From a checkpoint of a small mixture-of-experts model trained on Wikipedia: 14 layers, 2 picks a token.
Below are experts of layer 10 (counted from 0) of a mixture-of-experts language model. Rows are named router (the router's row for the expert), down (a neuron's output weights, with its number) and show model dimensions 288-383. Each number is 128 + 24 x the weight over its row's rms, rounded and kept within 0 to 255. Numbers have three digits each.
Before each expert's rows: "raises" lists some tokens whose logits its average output raises strongly, later layers aside. This comes from a sample of Wikipedia text that the model never trained on.

# expert 1
raises: ",", " in", " with", ".\n\n", " by", "."
router:156175141145149124104121171102146096118111136149125132140152121115086135091149122117128125156091147146126099154155169160137125127137120102095156100098139098082107104131119144145117128152110124167152141135110156090126135134148112164137100132137124114110155158090121182137145154143146067118
down0:115128102157097108132122099123124101126138102114096134149113129137147114140170120078101133082117123106135102093112089129146120124111143147098100149157107141178099144123108130130109139100146147144116091099070117101100124103094119129139102125094096161101119099132134169117122114141130086130
down1:100126159155160148141143127123120124148072126114116119154129127136144134083145172128145105147161123124164164143113116106132133144106126164136112141134118140113123103120121119125111112176157144129142109089119167102112126139119128140148127172114131135114162093141149090117141133111170142139
down2:152084113141084157116137159103149125113134112157155082127136142112124118104165110125142123148141118152074142128129144159121149086122155156154117134124137117149153099143155119149110146125140151100074118126154134122127124146135153103148115127050110112093122117079132166123131112118101127159
down3:114131096151067081111098116141121094117187175135133107134129111148143149109130099105111115154085154129101135128113135126120110130113173113144115089141139089107135139158172112126115162109128080152135147153126154173161103129188167158099119103122141110124109140121151132105207082116136141097
down4:138116145118129139134145135104093163120109140092121136178126094115131160110141147126134161104164144116167093140121164091112120156117141089086086140098100119129108114105194096159124112132129096158120130156176156144130139084151151110121150144155155161143133176123172122164150110131130125123
down5:172159138130132086128132142137172113113119094152098111168140133135119154116158129121107101135125129122104142156110107161087108112114130120108167141126137159143130139135119143164111113065156087099132131086115125164155197127128110115141094089142129110097152113118145139123109095136169106095
down6:138146080130147130130109124155125125131147130104124146137090142144126161133095081137139100110126144144122094125137150118112150134129111106116134154148119156109128117134125127156159144117118163142147103092127127111090121142170085177160081175141133132126129112146170165119125107153138136109
down7:118127121180096103166127142094126124118112143094106106137174079103129121131146162151108129135146123105102073091156099167112121100144114097134081149114098134123120146114122117128141107160127153097078144110102122160128133146167150109119098142158136128097119131114124094114122075104128102143
down8:148122125123134131097121148156095110129099160095144129110133106142099145095156135128119122128154097162144138182102128113117126170153098155145087125072125125141127161089096151091129078094146165090141148166083123155118143101083122103134135102119124134169132129131125129113161113121074093094
down9:116084172167099134143159145128079139137119133147124106077118126169161085106135104146128155119175161123158144100129129154156125165170124092113141146133144128158154129115150135110117128179113130147075125153146167119130091140166114161135103103112191133105119090127155125124122105129174138141
down10:130146130133176149089066164100111136060150144118186139134153147155141081098135143101089168122149129146097100145094149132115109119137116101076157115123142130136145100126114127143119162149070183115148142139109106160128110154138134153113134127153114108108104119133122117116134124146101116126
down11:119155115138140152159111121152110103165142125110106122145142089149147142117148140141090114150103104143148153130134145135118138123097093136133120102125119099102157125116084113119159110126148152117114120118127127119115161100099094119130133111160121164103177096124136097086140112124103137130
down12:139097105165163146109108115129125122117123166121133143135166156154166158119134137146119092144112146161142124126108146141130139126140114147153138084144141097123125107153133127128132150150140156123090123107138123156157159159137159125099160112108155098142123100142096122131114088158139104095
down13:084135100122147164141165164133167151114112109114159109127140114142149135117141173133115150139119139135119126142128109141122140079129099157134081145122139090153110126198104144110159158068119122147110118137163131107147103125147153112099126130131080128142146113134141172131135133165105146102
down14:145161111142133147126104102106156128152124116118132122142103143158073142171111165138137152160101137128150104133103099115124134132106107107182122143113079097119134124092095119130125149128130141134171115133124210106105096136152121085178140161122143150143111137134126141141126107112143134132
down15:174125100107142116093117130124179116118129114113118108118109115130176161150116123126164162152191105122146162154147151127161125132124140154134167091179129120088131120132151143152115091133117131116133119110099115143145124150117089116148159122113112133119112174141150115125133122176116114127
down16:124125169158113131154150150128101115125132089098153111110130136118143125139081188155137125207096148139120091155122118095099157143146137114137124136143138070088096146127113159098121117111145143127187137127172094161106103137123087120161104115127135155125123123132127128127146157088100154134
down17:102133134106154124148169121160113101147135120141156173130132124122137116137116119137124114145094122142151094123157125135139129139105109103125070122114118171128129135153119142113133126144131165106143154121056150138122137129160148116143107100130084149104132173134117100120129136174078128131
down18:120120122155116137126136116104143089153134150134141157108170057162124096126158138126111133109162111101132147139119172180130162140146136066108119077151091108119107115118080088142130124149105124157084109094104146153110120173082170143113115179132139134157130109114117110156098098121110158125
down19:102091166137110122116114139098188144182131141109119152118110114161111112146155133140108131134170134130115122137103105132185127134102140129140150138148100128113158163163120103120097118118115140141123147134102114150126126146120113111110093117138144112088135086152101142129112129157115137157
down20:123165153152148124165141151124128122105078156170114120129123073141142105153128138172112127133136154133115109147145124127105137143087094141149100113175107099113154119142176084126153117128088113130141166153124110133109123118197117141134130131074192149119119148104184131142123148111136125169
down21:111136169112099125088155117112137107118131130152134157131144155088176164093145115118121155135132133114133124139102086117142093136110116159132142100139213157204120099135131115112169147167152143110110124121109086127127120154178192098064110160108114110155140105145103087154136140144130125135
down22:162099188148169119071099125125085101106137086130146093116167138113147135149133113147145079151124132095187099085164153132102122128111147104083146119135101158112079136181060104124103078174113113142134134116118151133103077135155130095140114095076100127145136159095132097150154133166148111112
down23:102158139088151149145122147145163105105138060120157159132115092163146170122136097118106147141123173140135116140112081152108077107105145177105108120151107118129108122089082118149126110152104131148110139151111142103129146120121138098106132094140142112129129109137167141178117112178122108138
down24:104130125133150136159136163160162103129129131114098129124130155128135125144142145103049164111130150115145142112142140131097111115105128134135139151078144152126118112128127146148132149144097112098134168120118175136129156155101125158098137098098113133120137112164086101110148124148154115051
down25:151152145145108083105086143152101154130124161138175157120124129133089091076124098128070115140162138102131106157108128142124151127148153115110123135124159153092102170139149143128168138117117132084101090107155152117129104117096104124137124112082115134131126154101150164103138144091111107124
down26:124115143142130119107105126190120132114136188121104130084152062144112115146093144130122127067131130164139157121110131127130112132113155104131082146146154112122123130137144155107091110106174148145135099155147101128103118096123157124153153157110110136158143132139088107112190129077132180116
down27:097127091136103140137146117147120125079178130156121076149124129104193091106178157101112129139101151151110119080168089156139147114155137152134117074124172168098110107130135149115119134165183083091147064128162120146141117117151111050167104131100120125154154090123128111139143138148158147111
down28:136103157145181073075115130116118131124110110137089145134151141072107120151141143128102103100120115133161117133165112126124128124133085146132154127153080127124112123137149139107110119162140084130108129125123137105137181120135158103119105097152134077156121138122155094144123139118124132134
down29:122079162118169129170108110133088145144128116134163127126126100118138104108129160144140125149090093104153124119128155160138104201125116136140101082157126119140123160135129130138116107137131065154138137090092074068087150116100123152144160129108130174147136096091127107122142139130132138120
down30:084092099162130138168116121124109118134156114110146120159141135093121144136150121134130150138126125151137149110110130139148105102137149108099141119166124119156105085107144126120124176135126080112108115083131118110092135132119107082158148118053167122149116115149126143119158093154117188121
down31:119148130110106114132151093150164075117125138155129116131124098156088119134127102114144108128168138129140103102121112139150132119125133073083115108148113133104123110113155133146164137127112122091136145109166132153105094135121139122147121131161097126139173105149139151107092123162112157117
down32:148146101102082135126139147125129143097128147132125131092109139136154117143078156089125123147120091134129156088136107111121127155146141146121140119084161118151119161127081158144147103091109135143130133143113116080147104113142099135160149122085121166130139107126133137107099076158140123162
down33:137105072120131152116179089075108096140132102131175109113134148126161103158124127136129184117122113153093130150153089117159139075131111082151109156109125165158190129109143142111140118138130113137132120162106132141105147166115133110120135160141094084076162134134092145100103133132119125101
down34:132111185131123106126104121160125079154088099124107168098128127123113124116143157135152106153138118124142097129165136126118133108139140142159103155100128165162124142126131138093123087117128147147122146101135147123134117113112156125104102132099148158169134130103117131163083147157114097169
down35:195118125120153117137121105135120116134168075141142146104106104118164094082151105109126092100153174129168135137120144115135172088144089150132134142120136092151135131125146133159136142104118106101161134132150167091141129130081125141112164121107114135080124079120151120107140107146131102138
down36:131128146147124090098124129116083145139107138114157144133137141153101132156137139131157113133144116113145141121169135125154128145096123143171126123133127121110128095138112143109128125106131157080171121156117155088146147117086147152123178117128128125154103096152133154106145147130162138140
down37:152139147155110115129126145115117128127134145131096131111126112136134167155170122116093123105145097179096114146111081152129117095111142138151104141115129111136127120108111127115126145120143113130157110150146112115157113117167153108131134121123092158120144131129091184136135127128136083150
down38:120166167129112148116108122094132108174130134107106179110146120125090147151118079126098142124163093145145147164119101126119154135081100156134122126121124158119145171139102106115129175134117191133107106154183120128108126096103102116125136147087141123131130129109136102177110088128123102132
down39:074146133144133120122120147086145155147114125130139134128138174144096120179078111161146102161088132112128130090139105078122110123094134168119116142111118145110121106153096118126124159089122130115152124118067154135126144132145172163137097079151138097130092149143120118114102148135122135155
down40:127117157133129140148144190146157147133135114130159161092143165156099114087104135097107086097092174073119100118108140142110134144147121126109137151146114172123136107172155118151137190083133144085117141134122123107125123180150127126128138138101123114119117117155154133120176139108123112133
down41:136155140077128086103173117104143114126141131137126147082136147153138143124108104094141141122099150111135173132113083132133129104116111146125153159144175120146108117175145120128166157097113102112130129125150132135113164128120101120160146149154083128139158134084167133148138114069121129140
down42:162135141131107085103182142103132148101129116123143170148131119139110103087129176157153124128132104130130097123102167120076109118071129098118089131128111079150120080117126176134140109149104156110167107103142122119147176142135101152138118086114142110099143152125109126134133151139175094137
down43:182121102138118122104157179170124109135177117097110111139138121116101109115095134125114129170113129144191107127167146118138131124138094114115142105129118103065138138145106132109112136136122080090143131161157099115133108119146094081167114124138162112137083086154117119122156152109124094135
down44:102127126083145108161125105131120151116146122130087114125121097149162101102101141100110125116117178110137124099155133184137097149140104180136187147143102122127117109126134114123165104098150125151142103114097160133137132081109123124124079140109150103142141101128159090115116137130137142104
down45:102138146138088076114109134142165124114079126148100126126069102155106138143126116113127145142101140108136112134178115131135170145098121156097120102124152128113141071076151126105146112163121104131089117140104135118110148096127126126107124120123150092120122169131089133121146126073105134063

# expert 6
raises: "1", "2", "20", "3", "7", "8"
router:090138105102160116163134135119109179150119140112130132108162127132113151188093143124087100113183096148145130112100119160149099104093105087162138090123104100151135165138099105145112157107129122115151139118103061144102145142136106070125148114140111111089125157136162096144117155089120158128
down0:079119083153158111167114120124116096131122117147126103123126144123174105136120148129139137118074143105140127164186150157122161166109144136143127167099134173119079129097154104133148135121094109134123143105128163133118153144171132108101133142106132132113079124135085121079145175095116123154
down1:189126125117151099114140145127161094100109132134191134141123123098125108148124096166093103137120099152117170132105169132144121105107116119129172177111121098149120110168141141143085132114163150167169156132153120119122108092122092140112141120122136146101113075107105108138150155108102151125
down2:117143110155127132122168121174114131129147143136146125097093118184158109107138095124117145158098152148176077156185099152102127139138149134110143138084106143092154126118121125136135134113117155078137087148101157096143134105100111166140091094127153135101075205107163132074144162116160166099
down3:134097111130147115130132130123149145150136107121079112145121182127139190115145139128134106143118098134140119157118122166122138073175135179105123115171107164127139132117118195140134121091115146151113168146101125125078125120144130140144106126117124147107092154150112118114096136115139117147
down4:168106154134103186149172129160135125136101100120144143143098164118116109162124118140143112168151176132103094095088135108142105137169170128133129152162151170147135133097166087144085127099119131168112124146116144160122137125129150131163136157127121132146106095148135141095135119127115105109
down5:135137118172138174131120108121114107094115110086162151105096136111141056124105144117109114124155107139179188110146129116134150126144111155137104089191096119098146124108114137110135113143131206133125146119096124137135148124139111115112113155138075143135149100119119159133152115145109120141
down6:079106129112138131157139096160138193112137124106113107149137127115134147123130130128143136120153079112120128127145094174171100120115148115106118115164098134108144153173138125152072148110153165119119126162162129086147091175147147106102127149114157117128120093160159126119196154119122116099
down7:116126117125147106164098153111147128174094140153176094129178104093105160141117111105088118134133165130155135111145082134100121117167098111161115127118137145132116118130114133159154139164140159123133159121115107137156138140115120106137136105076111101098092128096162121182102108127110082134
down8:109158170131093113088128099133196134182107136132174127163115153113088112149185122119110107182123149119150139147091095143139106114123117127114143152119122111134099135118120112106092109106133115139112165184129141134135107157115136137140102130095119124136118127166103137083138157135166118133
down9:121126069120139125151134133132135183120131136092120096133115125171160128137136104118122110079125127179148093092137118118146121112140124139131131113114115168112111112119143137131160102107162158123099137117104154125106100098119144149136119147145137106154157151128179069126169118115097137122
down10:153130147128104140144115142128130120153141138096112066157141181112175146119146137138147100164155120153152121146116137123171061112149087160115091150088122121143129134133098133133141095160091152133107124115163143121118111114127123090099121131151113171119084125093108160139123169129108096099
down11:143109130105106160114139170165129099120103111111117152089139134108096101137119117156117128126134172147138081109099121100096110089113079128093117099123084142163160115159146110150188135093171122141097109081151156164133133124146152107142108091127105118082105120155126118160134063149124113167
down12:107148116134081119133145151129112121125133106131108080151168097092090111131138117103150128128160161120136133099149116091124058062147136137121121152121128107153153129142130162133144147115111139076145119108133160162104137150030116123102128087124081136142106123108086122153141076137131113132
down13:140089122150142097128101144141105118126127092120124147156134141117179128137148108121118134170139104165068120164155120139153144117124106125147111126164135129144113132117140115113135152108162130134157159079104126133109171124166085087086133129132146133114120115117127132120118093094131099109
down14:115120151180162128163108125095143142071154118130116142128115112120116126128139125129146139130124156141098121115152143144153141132151126132125145141140135141081183106128136147134130123123134130142135118153154126092141130127142126125147111143121152131141097142081154130131133153123123124156
down15:131151116134120146143110163160118137118184138123137119129102131084162137122140141126162105158131161146121051117127149098112173118121134129109154129121090131117093145119066152080106102146095174109129124111109163151138120131133120194141148121077160154163147142163126104116117111123157120106
down16:136119084108121111115151143120166129089095122165137103155107105115136145139148128092121112129140146120093142174129151129121118092142143136140147137151136150131112124119130165144139128094157135163125103109162150132149149163093128148127133179085122133136145147133131126110158118153122079135
down17:147107111159124124144138131097130134105136152135158103097109100113133126128096103153129110145165147151135123152107110135087157145099123113139118118130120174043131129189095142127120155146147148120091130147123138103150148136130150137139121118127156117136137129148159096121126173132131150105
down18:106135139080134123089151149126160104110123128119123139122164151175114145147082144102092151137112116132108140100116121133114175115134172137182101084138155134168143147118128128127141102112152137118135128121126105144179077134158145120160107132141152126139121111119094143138146132152107097117
down19:088155108181165129113153127141122140102152087116156132152100134118102121140106099154101143122131146129119131135130152168146146186100117114154143127142151136120131110154113154121103113129148107117149118141092113137134089115140144143113112104189150100173139093111160146132139129119101148124
down20:167184152134136099109135113099165099165117134121127120120130112133145172139133157113128170085139114090137141114134147161149132157108068131158126137148156121154102122115122149150141105149157106133129122145158104078090123156120096107092132082133141105164135133109181140139111125153099146130
down21:164124141124173097142153136118148150123159105146093158153112165154160148092164108146135138124094147127067130058123099113104096107130148124115122161123133154163142138119122123156141096132135137122130118146129126105158096162128170102110173116119122107116124101147157084133138115108100150120
down22:130122107117095153153120110099122132173158120097101129133125150120107097071141162180109176140063122131151116106152138142098161128158133110112130108146134156153095114140142134121093099134110119104104144113114079106104098121129123140131153156087123150142175117095100128096127116159179139141
down23:066123111114141143121114073154169142153161133110079128131148119126155169140107115099109133171138057114165127115121104081111126111132141104147175127137148117155154123160139149168132140134119123136139142140115127139144111119137138123123142141117145108146132113129126148126119133082150126121
down24:152107156139130138150135102117116115081113150102155186186166129155147138113107142148121147098114116131132154118131120119110117140127176182188131142132183146138130117145140131121090116115131133112149106152186188151137147184133150150088092127149141140163143111141101141138124118120112163138
down25:128143092145098139116093174142165151128132071165106138152140131107113108130083091166104121109112167116126097122122126106068155097152161167107152172112116139110137132132109127107109116124137118105102086130141105116127136103123189103115130094119132117134138096128125147143116133142130100063
down26:127125138091120105135123114112126147127112190140069118122110137138147140153163113134128149151153113132138146135162129125121074151122140155095147136111128162161155143121119124177138168129076084130120159105108163135176087176144157114129136098130121095112108113107161122077133145128125125116
down27:146149163070111152157096123149124121081144134120092111146117109146150101126111083115107138145127101130177093157146153117105134141135129145158161155107091102129134121113167110134123141165148121153127083116091139143097130111069082159107099135183143144116143089118128144103144052109143143125
down28:118079138166150136122100116150132149131101116099134107129125132054110146107094148121167083141116120123132171158121118125096147129179114147103149125142139151123143115119141183175114164182151116126151125143166100166075108122096100130149131109085142134129138128158114138152166145148142118127
down29:151140121166129099137136133141148122107085156124121164120146125119133116106146134104170098108082128146119124149124102095137083148106113157128135125084140110150110171091097073123152125096149110088097123146151114107157082095125175115093125100105121089160117105145163107119132095110113160102
down30:123129119146177091174141148147134108131114119161102159130110096127118126151161143144186120110120140116061057153162094149081131117140114145100095120142131111147150107145124153137143177134136124090155163144136128145136182087193088134128137119117103086124142153135116116105138131142099138139
down31:111110143125107135094125165133185138134101131112148115129120153150108118120131113120066099180140154151115148126080116102141161126122141161157161108150134117105078083155134088142103124160148131130116154149125168117132124119156129101140120150089135139125107110133112166093088173170166110199
down32:138103176152113121152111108161118149143158124074158137108148126134089128141101100126145129153107084186083169096115120116151122134136128174176094144077124115161106132160124137136142114110126145170141163110133123143135147125156111127097199102138156147131150134165083112125108124126141140137
down33:148147146134145100105155133132164108129080063093153137097142150142155133122142146115122073146139130153141187121116111150139144120114126142123125089136136082137165183159092156117099144166100174131141129104108168113156143141129135150134140106172125077143126143107151110154132125150141096129
down34:115145156089102106111113201128151139156165115146092095148068142120134179124174126140119138154151136111119099135118155136182082120133178110129117166123120165114133114105131146134084127120099106093125106129132146169116137130183192109106166103100178128134117141124115124144151114154119131117
down35:132188159123153129107145134139158126100144132103141165159118153101141105124100103135130154130152159141112081151148121135094128133088122156118140145127148163136116154124090119129168129094160106093103152152150114142170113100113140151148091064136110132119104130116131121119123101140138158086
down36:133118133144146132142127126128149098091142132139142154135093102139116137118125130061153136127116134148083120127124152064107172134111110150153100095115112107172105139109126149130154164114100123157118116114139096100126097166146099143096058144120147127144160144074123136112140118121124148135
down37:148141107154082122096136121105149174139137130123133135125113137106163122112175129150109142058167131133147124109138173130149119118142119146117085117150112098095133142126115162105129131129121151153130109148167162119128140101131170117131131131110128134137155140074123125069159167108130150137
down38:134133129115136129104075094105142110133120115126133134145102112119118152112121141197100135085122131123164115143095136104117127130098092118110135181152145181115103155121156140150128154124133143081081089127146091100119126123156147083122091096122166114109115121144102134112117126128080089142
down39:140109138139107086127158082136141101178069110139136102101128120113122126149152139119141101142134194137135116107132091104127154149104117138093115140132146154165124172094106123117127117118135144134119127166122103068152112069116129120120107093148120112112098132139118115150125116127121134144
down40:149127130161120139122126122153127126121134144110142162087141118118128091142118155168143103127121133161148097090140135170125152133149152126102128138089151111152111145119131131126154135117123074143124132177112101148134135158143171117176142110118080095146082147125144116119093105098097149132
down41:155145127114164113126145120090123098115098152175117112107116196137119158151117138085109158155144092123144125097120139151130100124118141132130136117125103120125116111114159114146121132125111123115145090112150093125127132136127145161197090110154096150163121152161103095097154137151141123149
down42:123126101106149131115129145131086124133148161134102136145150088131137138179128156154115155151164141157109149128121133095100153163114104127197115101139114104147117132117077108163152093163083139152113104130127151195134139115135170112154138103164144121116161132144102118140123090104122120109
down43:120127134122164101109097112125148162115116165134207162113098110116160163122152124091142123106109141151149147113162116156137155154140103146143150101126178133130111139107109126180104174104132111112118170164159143133172124118108127124100111168137114101098160113103130092094140160121111150103
down44:132129120147118100087116137122114128152133137145101118116139167112119110134150158122112083172124125145146088180163118138114122174132161116101122135087139092141117135116083133123114145110133123086121140140165135117089142094131143122077117115166070142116135113121107162100109080142151141132
down45:128126156130162147143118128115152090138128183111151136122167118097189149103146135147131151124158095099147101143163134178093149131080170153100152113148154155129152150115120130131105159139119118079129117088147123125112082140129169097106118126164143110136120106180161144107090110144161152122

# expert 0
raises: " ", "-", " the", " a"
router:160136122114127121105172132087131132098098148128096127144108123102071153188151150143157125160130129134101110160150113103129112103136135164077161163125146146156166112141140143118103134103134133113062128139104131118100126123088110127143079158109147118167083141075123136110113156135127119133
down0:131136111140113126113115128114135173150119133122082153142131151145104109165137138123195129103133155103125143110107092150156118139129103107133094158136136145143134059122106087143109117121099145103165098170073153115140075127163108120105133114132121136128141160141115116134116150099126152132
down1:126130116080143120120148154109141106125121126122059097139145088124135099121150185138129139187087123122094179159095169138116099092163164152138129105153147130146201147123074101123113126103125121156104149150123156119151107111140151162104163129128100137101095154144105158087086126130137181108
down2:122118169105143113182120145144145084126153149110156161139088111124137114082174137122080126110155142181100115128142134115134155136128124143093178159184116120115154126114133136146091135190155119128114113112110149127143177151140122146177098167139138114136165126084164146076163142159160098134
down3:108129192115073106162153110145119128087112146102133164132118093119152106081129134110141105094161151102134145095104150088151182116100119152138083146101181104151126124107120121106098139109105134098098113128160178118121103124096140116132107100124142091125120115154139127112133150139102132107
down4:144151117109167118116137094075142158109150127086150119062117137142120141084136100165106146092124151157176104130146116152145147132087098141106108107102102132094178120103126195127143170143101128136124160110116127103133170121099152114122124093151121144141142156113135149121117114117083117093
down5:118113147146126123147132151096136156164128115141140089131128130135129152139146169133092126134104143163139126135112149105160106139111144130100107129121094074148119172130078141119092162081145129152134119118122072119090115118090151180133112113117113135160138116138103183139119063172119158121
down6:137136102121107175107096120109176125145108158143138158098153174091115135141145122124088158142111120187158132151090136149133128162121119184144114127105151123130170118130141120128134145143091148083123142145117152121130114106132135148150109115149100126171141110129122117119086177108132176155
down7:163158107129137123139113071130112126125157159152136108129092135138129152123123146114137149130079089116124080142173076130072129125084126134159131128104139197152085140116088118132139116155126099138125124121098131124140092131104122147147096189115134115119130145113144118144115130167150130104
down8:146141082119125091139124106116146112145091137147098133126152109096144115114124127105144130114112059118114097129140093120167113149151159100157125159096174160113167136136186159154128164125126104129141130107156110108167110176148115160160119116152123137096114141154156114141120183164122149129
down9:136135127112114086099145147164083165101109108137107159098146137128110134135167109141134162104096121134112162182121099164146154119128126164141151143109129174110106138123161106098145131137178156104156172098112124108151143154145150137162140117140148132106124156120130042088106134141094146161
down10:078127148140150153113109119140155142136137107128142107111144112134142125088151136138111124136113128142114100115130132141152169135157167110117137135151105123152100108126116129128089136115119112092136108152135159129082150103145161147152123077152149147145179111132122088134132128136120137122
down11:126110126135131107171134113109104109108082089115116101110127111124092108138117141118078107136139110092089162126118135150166160109115142142142133153121107136160132137101089147132118130105133136122107161145121145099096115139164183157122141113108094107143126110145156081144157140098102112089
down12:132194132115120133167164131119123102128120125139151127162147145206082114135109139099056129134132101104111105123084095152129122095153126143165124122151146113133109180144132116120099160128105109130132122102150164127077115128126162157181158132084115112148134167173142112104131129130149106159
down13:108095137107141091119152136107138141167135116127111148074104163137118143141117112119153107138134135149122127116107128146196121116109128129107131143150122153117131132132106122196133164158112128112138133150145128113088094112174133142103169091137129093124120169144143134121156132140103141174
down14:079177127158115133138100113122108136098098104115177118157130081120151124118158136144101095137122133108152124157100128079111155163139131146114122168126180122095140119095116110123163153152107134142122092168151139112054145101118125093113105108112120162129091076103142155153114110106149144071
down15:101120099139145131126151131127139115140129156108121156126115103134107129106101121099113099133137129105100133140121114088163152168120099171100123102176119131141174145113114111117159158127111107153117167115109135125132137134141111133135160116112076116119139133135123103142136079155173159153
down16:114187148141184070132140119113121081120162115124108140192149165159108122117165154158095151118127124096076152098161128114088115115145151115113124118145103127145133148132123122147138162093157101128179095142133161142130133130144119124171110129172145102093127180127158127149112147085156134105
down17:082149110136149135158139163134143120083116076116122137106124101139137163103139122182122143125149139146108112163124103136125107169134169103152112113139132121109151103141163129079137113121157117111119144094165099122099089128111141090119164131134129130097138174146147117125103140107119105131
down18:146127143146133106142105092105107134123126129120145147140135166122178107119121107127120133177117098078149139133152179161126121123078159113109108159131088116128110141153143101167131129135144131136118137115091101091123121135109104109123169097128146135117108124174158167157177135124084108124
down19:109122130112099088143175121123104072160171137159107152133097094159168155085122109095140135128132151097130102121132127132135152124117120139151127124165127188138156166061134131124130129122137138117149130146154125147144115142156143129134086177155136109134107166127103100130140087096119109129
down20:104115147148135154145121151131132153119113121119142104142100107111140139126121173136100164115143131164140146150121162114143146137126098194123170148141143130134138110122145143114109154117135113101150117148130136116111156141124144129194138092149101166145180154165158143107115147139120143090
down21:135135117165138160109091071154129093150179074143110108124162098115195122174131118145126119102103171072121112125159162122144152080146115155110112115105096139087119153139147176115098166144087148153155081130117121125182155154135134132139140116158139128143099131154114158142197126148132142137
down22:180107134085139118116087149130135120092125104125151167103122134124080110104155174150095092132115119126123171165129129114137173105090083096112126096079096157111112130128113126135141156113131161110142099141082155120129109149148142151140131135110098168112115128121140131122094144111140157149
down23:133116149136117159108143121086129099155113111093120109122168112124113169119158088135141138171157121133145096149118088110115102142115106096103145113151103130126120147143166146113093136141094175096117135115124165126139114134123077106165174168110135100127098121121141151096176117133149092165
down24:131187131130150096090147121113145103154125128139137095127128080154108128101125167142157118119109124193116139127149080116124116123160126096133139120113119149118129083135094129138152136116124156136164179098107088146111150166105127128140162147141121106106118110159117109145108106162142105144
down25:101128132089109147112139191165108163114128123124104153132097126177155135111123117193108153133154127148129123128108147082105111120141123126114128082147140122121151110167105125110111120130124163134143122161086104126100159131097094131149135156126150151099111112121099149135083146147099083134
down26:119134092147184143160115159126119100097139148134130128170133122118133134145135083115126098119188140159119129132066123083151135153173106114117115098141126160131131141128124139127150075121137096169108116115111081109094140112124098147125143095131095125151144070162107103126196116131120103100
down27:133130115125097156131127174144107144135157109157146122160132170172125141129101132111102151115131116152114132112117113150169108149126117119149099105173118109146096160151096143137097160100097092123139157137101112129111136117179135129156173152128121174120117194119158152109126120093103113138
down28:080107138150114096107131084177093084115136126124142120133145152138114090118132150115156139122135109145145160119128150139124086135112090123147167130114113094092179173117165148134078100157170134147167138105146174138113151138124152099145143099102160125102117151132144139141143128087145129114
down29:107125133116147108116134132126113127160118107123123114101110099118096114160081123142109122134090111146168162131142159152138090132122116152125120110146151147101152106134161083086150108133118140128155107109115173106142168119140141120133131137098129162170174134127107166084089154133086096126
down30:096130128162160141126115163121147128154161192119110127122154124169171132091172149114138168137053149154133092088139106158107115133192117168129141121100181115113127187081131105140145156141119148143088085104118131091126119161113136131150090173140107112142139150103067157136100128084121136130
down31:113132103091157160148121148172125117114085155170146103096076143149146115128159142117113112102156130084190104157145116108134157131159139128120125129111096124154078100125145115158165096171125138143139167143133134150122190180116094133154142174105137127146103127152124143129120133131146139168
down32:141123131139143117118090163112134149156100094121128170099095082087191133109130153136138121070088132158082138118122073105109132070163144112132121144125144134117161131152106110142086139116120124104124091146126127106142126122132142162106121162162158149112116082155144139147076138137093116123
down33:132141120122150119102174139104169122164162151143146169083116099129114109135127154123123163093149124111163123130159137124140157113126102089103150136112125129102151149122117163123136139134119115117114097178093095102081122164154146160137134104143142119101084145128138074124169098118137154115
down34:122142097157151135093121128115113127145159101133144164089119132110123123141138129134154126103149124145079122109133099134106148084143092104131118100149175163154126120091122145164156135165108155152090113161164122111135083093144140139103109105098128130149136131132112068146140151178120106114
down35:079137097142097148119068124088168100119099156142123101113147127128104175122102160088078111116124133127081125136104117134129108084144144148147084096120134128110129159097110151130100160130114189156110123153149122118154139125153128128142173124162102132142173135087145101116120140167080159109
down36:135132138130122163136159105134111126166134127105133184133137125161123158144169143107129083154124134130140129144109164162123136145122130131141116111163194108115143118114084129135156132121105125110119100118095143121165122161122140135122098165111131136098144127168076154151115136144129130142
down37:100109119133114108160146136102154128126104121113159160131121079159113112088109128099108135139137099139140124136091125108113135124121149135123170108131105094145117152127143141120134115100147125122103138154114171131106172132155142128144146135160140117109105061084175179134159099104163122113
down38:103114131111127116129116166112132128118119133143115128148146138163101091159119093130141093150143085147146115118153155135124116146142126091126104106079100114131140109163128095107116145127161154105136161156138155130160176152138120133120132155151105150154154126126179115117143097087137120112
down39:165143102147166100095148173127120099149097113123167129147126117112126166181103127106147157115158133081129152121125102085114155113112135114129117153140140134157137130133119195162139109108120132160182104140135145123173102134134110101138100139128119150134150092154129134068139152114160133126
down40:152123160152113146164156125120118169149115136165166140168137117103135075123137086117067162143099115111142146130114140094097153146148149177138132098177133106173152151124108101115085088153089108131130161156126135123114141124154125143151067102154118148128144123111132138129099086127133122124
down41:154104130133128095123092113103167104084106124141152126157164154138128136138143138112164152163143156108111042118097109136173113164140120147145142113089132114172141155083115122129133128069147144135128152081084123136121159105113113100099099122169062087142096142110126133121134134112162174131
down42:125122095146129132101133158118165147158160121147147199150167131109149159167127112095179095097134123154068133149136079120122155135107117117134159169163089154151138108111129162111114164116095131107091143146136099088128136120092080101153136152149096104124122155120161131117113102147119136139
down43:119104123148184156075124143116124141161130113114138140136172109146121149096115137147112121145136173134107138126126111129176106111114107081126108109155127145138123136167133136105168142155097116116134156101145136093118150088128070151113105170127142079107091149099124123106150128175122153153
down44:124129135090108158121101128110119114104133119130143102134122112086140078111139152101088161141116157114153126152103158131124096114146143139132123130125123123097135161112146080109157158117145148114126140154119169142153140151154106111098131119139127119121101143139105144108133120097120100129
down45:078127124137121108123127104135131163122134136116115133144091124122116136145131138085114145131094097123155108164139096091094140116114133135145159137095118127116129119136132066148089122144118112121158078142133145127108135103169123147132111128127117131152128099114124136105126152152126153110